From a checkpoint of a small mixture-of-experts model trained on Wikipedia: 46.3M parameters, a variant of SOAP for the experts.
Below are experts of layer 6 (counted from 0) of a mixture-of-experts language model. Rows are named router (the router's row for the expert) and show model dimensions 128-191. Each number is 500 + 25 x the weight over its row's rms, rounded and kept within 0 to 999. Numbers have three digits each.
After each expert's rows: a language model's description of what the expert responds to. This comes from a sample of Wikipedia text that the model never trained on.

# expert 58
router:522515502494458486519479471518494521486470424541494444526465504493530481478494496492511486460500507534491505513513457478490487476472491471539519489501508498511506530471486509559529524494510480
It responds to: Inner pieces of foreign names. Inner syllables of European and other foreign surnames and place names, often after B or F, such as Br-iss-ago, Sp-ieg-ler, Freib-urg; also en dashes.

# expert 31
router:484486493525489513494471500471489497487506473522514507509507530502514520498473526495509570497530518522493499519488446507490516487502489499478487555480439536487462477466497520499522454485495512
It responds to: Infobox and table labels. Table and infobox label words and fixed endings like Turned pro, U.S., Preceded by, Votes, Pos, and table header separator rows.

# expert 14
router:495459540514541503505512509492467494508530509480488505477493465503521506485508506486447520485502471524506503470501462502513515484462467512492462533497487554494514483488490491494462507529477537
It responds to: Auxiliaries and list markers. Line-start list dashes, table pipes and == section headings, plus the verbs had, has, have and having, often before been.

# expert 51
router:510530512493457512539546506543539497503492470499540515456511451490528527490510478521539488479494545504507493458468554509497497473505507511487509491521566443483518445493481501527541491484473498
It responds to: Ordinals after the. Ordinal and superlative adjectives right after the or a, such as first, second, third, final, last, biggest, plus other adjectives.

# expert 10
router:508481493529482487513503500491493504494507485541519507480463483495505529505533471514538497494440435537500468513434500471422494510493498527510494534537522425511462489494513491507511503492488479
It responds to: Capital initial letters. Single capital-letter tokens starting a name or word after a parenthesis, quote or pipe, such as G, B, P, D; also the piece "ib" inside omnibus and Djibouti.

# expert 18
router:510527502509484526514494520462502494480493516507458513521478492491481536488517478512509468484445494516497507571500502511482484520503507508478501468519496486470521485493482423483520470500487472
It responds to: Mixed word fragments. Inner pieces of words after a short prefix like c or gl, such as c-af-é, C-out-ure, gl-ut-amate, plus nouns like coast.

# expert 33
router:487497534488480502511456532504498502513533489476474512520489460493521514485505526518502525490514510515517488512513516537507472544524472461539486504466473479499488540469508468476540489510499535
It responds to: Prepositions and than. Prepositions and comparison words linking phrases, especially for, as, than after more or less, and over, under, versus, in.

# expert 9
router:474535488479510506492472514476506493480516525468502454491459511478506506524530554505471455503494489471489489467484478494531510503512507461466496518493536521489484539536499462495462535476511484
It responds to: Comparative and determiner adjectives. Quantifying or comparing adjectives and determiners before nouns in prose, such as other, such, these, smaller, same, different, large.

# expert 36
router:531530459554458510486518506508498489495499493439545494509477496516513501498533511494527577499509492500486513477483422475544517532522498478490489565529501478489462493496470481538444536504509519
It responds to: Year digits, -ed endings. Final digits of years after 199 or 200, as in 196-2, and past-participle endings like -ed, -ized, -led.

# expert 39
router:481521518470508506477447505475491489513494500569571503502494499495507491494489554500471506497508523473500518484458483526505516429512501508502495480542438525491468517477494474472538501495500502
It responds to: Initials and name pieces. Capital initials and pieces inside personal names and foreign words (Richard K. Davis, Liu Yazhi), plus commas and symbols after names.

# expert 28
router:495515527518473503501481511504481514480510495502484468488507501502500460514543491513540482514503472537513485512488595495550506509514503488467547484510450466470514489515506459501501475511499509
It responds to: Pieces after D or L. Word pieces following an initial D or L inside names and terms, such as d-end-ritic, D-ons, L-en-inist; also compass words like West, North.

# expert 13
router:474512508485489500489478514460512498483505530524478493463481482500523491506480513489469496477462509467499507495512495513521502472495500496508527515538508520482494562493510482535507530484520438
It responds to: Letter F and stray fragments. Single letters or short pieces, especially F/f inside names like Forfar and Lefroy, plus colour words (red, black) and mid-word splits in names.

# expert 22
router:484502532473504515523498498501481514499498510480489493506531486496496520505530505465421447492613533536494496533517504539486479462486512509489498549515484438508491500500535512453494531483494503
It responds to: Linking prepositions. The preposition "of", and sometimes "from", "by", "between", "the", linking a head noun to its complement, as in "rule of", "Department of", "level of".

# expert 29
router:490456515569474501489524517510495505510498521514443478503505461504489480478445516521525528477499501531499497545488524505518503504496478460509473463496469510498525459512505489464504524480492537
It responds to: Foreign name fragments. Short inner pieces of foreign or unusual names and words, often just after a capital, e.g. Ab-e, F-ue-gline, Koh-de, al-be-it.

# expert 23
router:477539473506511521502440513467503513472496532480460491499450469482459470490482563505517473504501534513485498527498521490475485443512513545513483516508527443478532511461533499552516499486496480
It responds to: Mid-word technical pieces. Inner pieces of long technical words (chem-other-apy, endot-hel-ial, memb-ran-ous), compass words like western, northern, coast, and blank table cells.

# expert 30
router:467524494541458537471497494527497515490492519497494489519511504505514473532529521506513449503502540502488432538514488505518464467532501500463537546498487467500457502491457504501473516475482517
It responds to: From and numerals. The preposition "from" and direction words like north or between, plus digits in score and result tables such as 1–0.

# expert 53
router:495483506488474494489481498484484506504520496496455503502471520494514470495443494474509483499528502484484518481501542501505518501521484505492466504509533532509524508464499497494523519474484520
It responds to: Word-initial stems, with. Opening pieces of words after a space (l, b, tr, prot, cons) and the prepositions with and against.

# expert 54
router:520512457558495492490491482477497497467504522434515491494502495493501482518526521505481505499490520467472495463496526494544534519510526445484455496492448488502430504493497524532505532506509496
It responds to: Adjective suffixes. Word-final suffixes forming adjectives or nouns, such as -al, -able, -ical, -ous, as in pariet-al, leth-al, orb-ital.

# expert 62
router:532494478480510500485443499468468510491499440521508514511527469500508498470501522510492489503454494497481519514517482477520486509504472476523537499459445454521450525497480504579509514464507510
It responds to: Hyphens in codes. Hyphens and spaces inside model numbers, codes, compounds and formulas (An-132, A310-300, at-risk, b-1), plus some short word endings.

# expert 20
router:524518503504507527534497498535496507518510501541496466483517544501502502494418442502499491479497486515503456527476545510508492506497510500513492528495529456513486498470508501465493511483495547
It responds to: Consonant-cluster word pieces. Word-internal pieces like pl, ept, el, ract inside words (Ex-pl-icit, sw-ept, cru-el-ty), plus some two-digit numbers in tables.

# expert 15
router:505478506495448495501496507500502494496483470492484528491539484478502481501484463514438504499492565519511495481524551513496485547492536482472513515510476425526481513503519491441497483474507454
It responds to: Agent by and years. The preposition by marking agent, author or means (shot by, by Mozart, By 2000), plus year-number pieces like 200, 201 in tables.

# expert 38
router:499474500478506476441501509482509498524497537550562479523463511504483510494501527507513554488512523426504502450504522487446493509507504507468467485497513554537488456480504544524513579499536476
It responds to: Place names and surnames. Countries, cities, counties and surnames following a first name or New/South, often in results tables (Maggie Mac Neil Canada, Los Angeles).

# expert 11
router:513485540505511487490505511456492506511505482473537486526540467481501503498510519508489534472447479435494542516481533477494509486493501499492471498455511533504533450512504497519511517474532488
It responds to: Object pronouns, social nouns. Object pronouns after verbs in plot summaries (it, him, them, himself) and nouns like public, military, media, government, life.

# expert 24
router:462496512537472499513509497442514496477483509545506489515520484497497511453527451512526594513535439483491492483503470513493525532483514503476517499465523484508466493523483522517484512471511545
It responds to: Table cells, name pieces. Small numbers in table cells, especially 0 and 1 in sports stats, and middle pieces of personal names, such as K-age, Kh-anna, Har-ald.

# expert 17
router:475483489496486498469496511496507521500496499530552486470504476499498535482501530528464463507527496514507496525454442512490492488480529539489513500493528540483506502468490508484511544500501494
It responds to: Table separators, reviewer of. Table cell pipes, quotes, dashes, and the of after a critic's name before a publication, e.g. Mike Gardner of Record Mirror.

# expert 52
router:511514510446496497480477509503500504497508515508486455568515502481495521521427524496537502505516516479485507495524587511527515521505479473499417470489518478503507435532513518497500454487475486
It responds to: Pieces with m, em, ex. Word-start or inner pieces containing m, such as ex, Im, Comm, diss-em-inate, neurotrans-m-itters, Ros-em-ary; also some word starts after line breaks.

# expert 26
router:471530493503468504517513507476464503488499500436497469528534527506513489489463467489433493481550488514501506522485494520502471503494478519487520533481487474520542513497526496521524508476487516
It responds to: Linking prepositions. Of, to and for right after a noun or phrase they complete, as in majority of, due to, response to, height of.

# expert 42
router:492475502527520512451476505496511493479452493515539506445482461514488512507524539503504466508503541525493519445507443521489499516531513476481480499492539544518545475470476492502489517503486513
It responds to: Table separators, punctuation. Pipe separators in tables, dashes between dates, closing parentheses, and final digits of ISBN or catalogue numbers.

# expert 5
router:523522472482482495503471520493488490492550464497523508517482485489488494513516549512508437483489508476495481496482557466502541509521497501469517529468428434507507527478500505523486524489505513
It responds to: Adjective-forming suffixes, coordinators. Adjective-forming word pieces like ic, ical, ological, plus list commas, and, or, e.g. off-ic-ially, Historic, modern, early.

# expert 0
router:486524480494549507508510520484500493477499521528478524485498435508519487484510518523532526497487499506487477524449546493495466512507516501471530524527454397528459529474528481519460501495522489
It responds to: Mid-word name fragments. Inner pieces of foreign or unusual proper names and place names, plus some digits in tables, such as Tri-f-unović, Gujran-w-ala, Nat-uf-ian.

# expert 27
router:501489458583508518489460498530489499506501539468473454542525494509492541492501503502478557487482443551508512496440555484511506521489483471508514525521399457478533490514502467490512441496472479
It responds to: Mid-word pieces and blanks. Short word-internal pieces like it, er, id in illegitimate, sclerosis, antidepressant, plus blank spaces in empty table cells and lists.

# expert 49
router:496566493537465470464503480456511500528490511491479486478525474514533489525504513507493521477488522530492493516511468508507522522507505559515457544528475495483562459505514493489513495500472477
It responds to: Foreign-name fragments and digits. Mid-word pieces of non-English names and words (Gudrún, Artamonova, Revolucionario), lone digits in table cells, and non-Latin script bytes.

# expert 56
router:506454480493523520485496534513509511512478526503489514471480496504497481552508458496465462497528514501506487516535512498503495496496499529492495464520517495506489489489518496528436399512484473
It responds to: Clause punctuation. Commas and periods ending clauses before and, but, which, including punctuation inside quoted speech, like "I didn't lose this fight."

# expert 50
router:484540494498499502495473498490502496482537519520496467528511545493513501496462504503532517483514440477502457485501430494515505483501520506472464502521537510492529471469500515492518496508481500
It responds to: Names, birth, known-as. Words introducing names or biographical facts, such as also known as, born, Born, Succeeded by, See, and heading = signs.

# expert 21
router:508483529485501468534533529539453494488490515462569496555488477481504521506516511472488511510498473533523505527587565520494520496502504509481484527510441490480513501498504480484508492484463517
It responds to: Section heading words. First words of wiki section headings and infobox labels after == or dashes, such as Other uses, History, Personal life, See also.

# expert 48
router:473511484469541484465501518430472499541494496496530483535461491502490540509507501492468468504560504467501515436487487478498489484505537511482489468472506518512496486484485521528526528508478480
It responds to: Institutional name heads. Final head nouns of organization and event names, such as Division, Force, Cup, School, often after Air, World or National.

# expert 61
router:491493487475547505470491498534485492505476507505498495516471542484509509514522539489503504523486497509485490504471500520512541503495491536517481513504503490485452507442511458482517505530514492
It responds to: Modals and common verbs. Modal and light verbs like made, would, may, could, found, plus I in World War I, See also, and row-ending pipes.

# expert 63
router:513509517474506489490452494505480505497501511463498527537520541479496505505496528490552450486523496459490513474509484517502516471503490561512487464480467535481450481528534505473542512470482465
It responds to: Foreign particles and name starts. Short word openings after prepositions or the, often foreign particles and name beginnings like des, Los, van, y, le, Des(cartes).

# expert 43
router:513496458458512491500422525494445507486505518494524481491498518490509498521511513518470468494523535529503512468463526506502501463489489494506475495445464527479557514427508530550493527528510454
It responds to: Pipes after text cells. Pipes and colons that follow a text cell (a title, name or label) in tables of filmography, results or reviews, e.g. Family Album |.

# expert 44
router:496493501485477464465488505496527497499469513463478506498508470488487503513493460499498540509424501493501514487487482509493516506517509525495522460461477519505477510507551517473527497535494446
It responds to: Group and role nouns. Nouns for groups or roles ending a noun phrase, such as family in taxonomy, team, company, politician, clan, movement.

# expert 8
router:486527527489468497530511490494481515481522526451464460502499510509521470511487485505515518499436490476491491473534562527566505518484498503485496514490553514505460534499478495478479508483517491
It responds to: Counting quantities. Number words and numerals giving counts or amounts before a noun, such as three live albums, 12 forklifts, eight sequels, $50,640.

# expert 55
router:492518519469519494525521492442510493482472482522516489554497504492484498472512465515497534501508509502505463422475534502526497495518484546520495522495529539507492496475538562529525507481485516
It responds to: Capitalised name starts. Capitalised word starts in names and titles such as New, World, Car, Pue-blo, plus country codes in parentheses and table-cell names.

# expert 4
router:481517488493510498489531516518471485494490501521524483477507507494510502505524466509507486490463553488504441517487500477492506435496545516495446512481492487472479506478530506539490476523508504
It responds to: Place and institution nouns. Head nouns that end proper names of places and institutions, such as River, States, City, Church, Empire; also spaces and pipes in table cells.

# expert 1
router:523530475521519481491485487456491505488503531436481480521469523513493505496498495486506497501494539460491513483477491460507504495499500512490479467457511547507525490476498502513522463529519437
It responds to: Plural and noun suffixes. Final word pieces that close nouns, mostly plural or derivational endings like -ations, -ents, -ics, and whole plurals such as services, students.

# expert 47
router:511486538477519487489432517489530494486514515499515538514484490522531511495497537484480474476494506448493501433513516538527523469482505507485437527495516478484512514450535486513517523475464533
It responds to: Name endings with h. Final pieces of non-English names, especially Arabic, Persian or South Asian, with h or ah, e.g. Tecumse-h, Shah, Singh, Narsie-h.

# expert 57
router:503492502491481491460465496466487508505468432469502497512517534505513475515486487525536530498499516449496514500511493495476501499523519510529547539489511471488494474489511433455555482489510463
It responds to: Post-comma adverbs and abbreviations. Words following a comma or parenthesis: adverbs like respectively, also, typically, especially, and capital letters starting abbreviations like U.S., i.e., Inc.

# expert 3
router:507466488521488503542538501528503493472520485506551505506499490492487514498516485489474481508464475487511522488528528510495503463506503484500522531476423469491462429484518494456549484500506486
It responds to: Year-number first pieces. First three digits of years split into pieces, like 197, 201, 188 in dates and parentheses; also Gold in medal tables.

# expert 25
router:483480498510507479526520497450467502518477510480482488569517430493501505482530523496510488489464495490514513507436487512502500499491477523493453447479525484529552469507499539497515422520503491
It responds to: Abstract head nouns. Abstract or event nouns after the, a, his or this, usually followed by of or to, e.g. role, importance, death, effort.

# expert 46
router:504474507490523549529573509514486497506474534487468486491461468497512470478483507495522456496471473550493518481432508531513481528492528543490518517514523524452462521503515427546496500513518464
It responds to: Verb and noun stems. Short verb or noun stems, often after "to" or "not", such as live, prevent, matter, l-unch, end-ure; also digits in table scores.

# expert 34
router:480447497520499514523492495471490509500497457530460504484529471506487501497499530536522489485507531531495496487416465488496501554519476454499550504503518483508494507485510485502450487479489550
It responds to: Closing punctuation, numbers. Periods, closing quotes and parentheses ending abbreviations, titles or numbers, as in "et al.", "Jr.", "Act"", "92.5"; also digits in years and table numbers.

# expert 2
router:515435501529484461503477505512482500495533457514462482511500503492529496483482530503532545490491483521498467516483521508511513518519490525503486561482552468495528497460500509467508504495526521
It responds to: Small numerals, mid-word pieces. Single digits and day numbers in dates, scores and tables (August 6, 1–1, June 28), plus mid-word pieces such as suff-r-agan, qu-in-olones.

# expert 6
router:500527476474537524473463489509485499486474470540467485460494493482501512500494516498501513503510533511504515473483519507447509471513518514490471511504481497531500506475497496530492515499489491
It responds to: Capital-letter abbreviations. Capital-letter pieces inside acronyms, codes and abbreviations, such as mR-N-As, AD-AS, L-AT, often in lists and tables.

# expert 16
router:533499480474495497464523500526528501496487511548478472543493495476501511509511493515533491491501508498500503533536521531505492523503484508492490507522450512490493505516543540534515494507458461
It responds to: Name-internal word pieces. Middle pieces of personal and place names after prefixes like Mc, Mac, St, San, such as Carm-ou-che, Mac-c-abi; also whole first names like Louis, Daniel.

# expert 35
router:502487513492493508522489510484526491474468494508509504489440499487501497487497519485495461500563476515494505515499542512510515516487504488514502522493504494529504492458503511460473469483491466
It responds to: Verb endings, as. Verb-ending pieces and verbs like relates, implies, assumes, create, contains, provides, plus as, are and were after there or which.

# expert 60
router:493487488485516508529490499454474498503485503497507487468459484505523488474533461502472480508500518533495495490494553505567525489491521513503489544487477474537572445472483482504464504454487507
It responds to: With and -ing verbs. Prepositions like with, against and using, plus -ing verb endings starting a clause, such as real-ising, se-izing, receiving.

# expert 40
router:523514489548491498533531529482508509491475522545463502489491476498534501488496472483473516480481465468481473484486494531495520513499471525524514511492518507522477480463494400499507534460529437
It responds to: Pronouns and capitals. Pronouns in quoted speech and the 's after them, such as He's, It's, You, We, No; also single capitals H, W, A in tables and codes.

# expert 59
router:494469467524497503456493499502526513511488501501460534538484507513473541493485570497490554499457466477497498447563503512492528549504485489504482502493490495504496487533518533514481531507498457
It responds to: Proper-name endings. Closing pieces of personal and place names, such as -son, -ville, -ović, -ić, -ia, -o, -ines, e.g. Jerem-ia, Erasm-o.

# expert 32
router:486544484488509510491506509487517506500500486501517496494489487496508496484523543494451591492500480516507453518540549496493512451495478532498464485483519480517563500502512479522505525486487479
It responds to: Name and word fragments. Pieces continuing names and words (He-it, Le-in-sters, Bre-ad), US places like Houston, Texas, and first words of names in sports or award tables.

# expert 12
router:482490518494501495490499480466522482488477476479497509476473477485497493491481600514459507495549553518499509514556465512502513517487478555491511514483494441476473475503496534492541514474495496
It responds to: The definite article. Nearly always "the" or "The" after a preposition like at, of, in or from, e.g. "at the end".

# expert 45
router:459566469493523506503556504469502501515472517502483495496455461510517475500459457496499519489481537529494514527516475499487505506500533515473530525498489488477537462476487468472488482489483484
It responds to: Content noun stems. Noun and verb stems and inner pieces like ject, reat in co-creator, alog in genealogist, plus process, Act, Notes, film, patent.

# expert 37
router:481486525487480510490485503512490497472486471542609517540502512510483505496504494497534553498502502462491523513491542473486510436500535517512482487481529507489515473494502458503515524496488502
It responds to: Proper name first pieces. Capitalised first word piece of a personal or place name, such as Kar-imov, Bul-lets, Pant-her, Ban-ister, often in foreign names.

# expert 41
router:500490507515521507502533471469479500514490529549531501502473457509494508487501495508550503507503456444495514506492428499491498470518532514474506504476527497482488491514496424529539484502480518
It responds to: Units and records. Measurement units and record-type nouns after numbers or articles, such as km, kg, cm, record, album, season, minutes.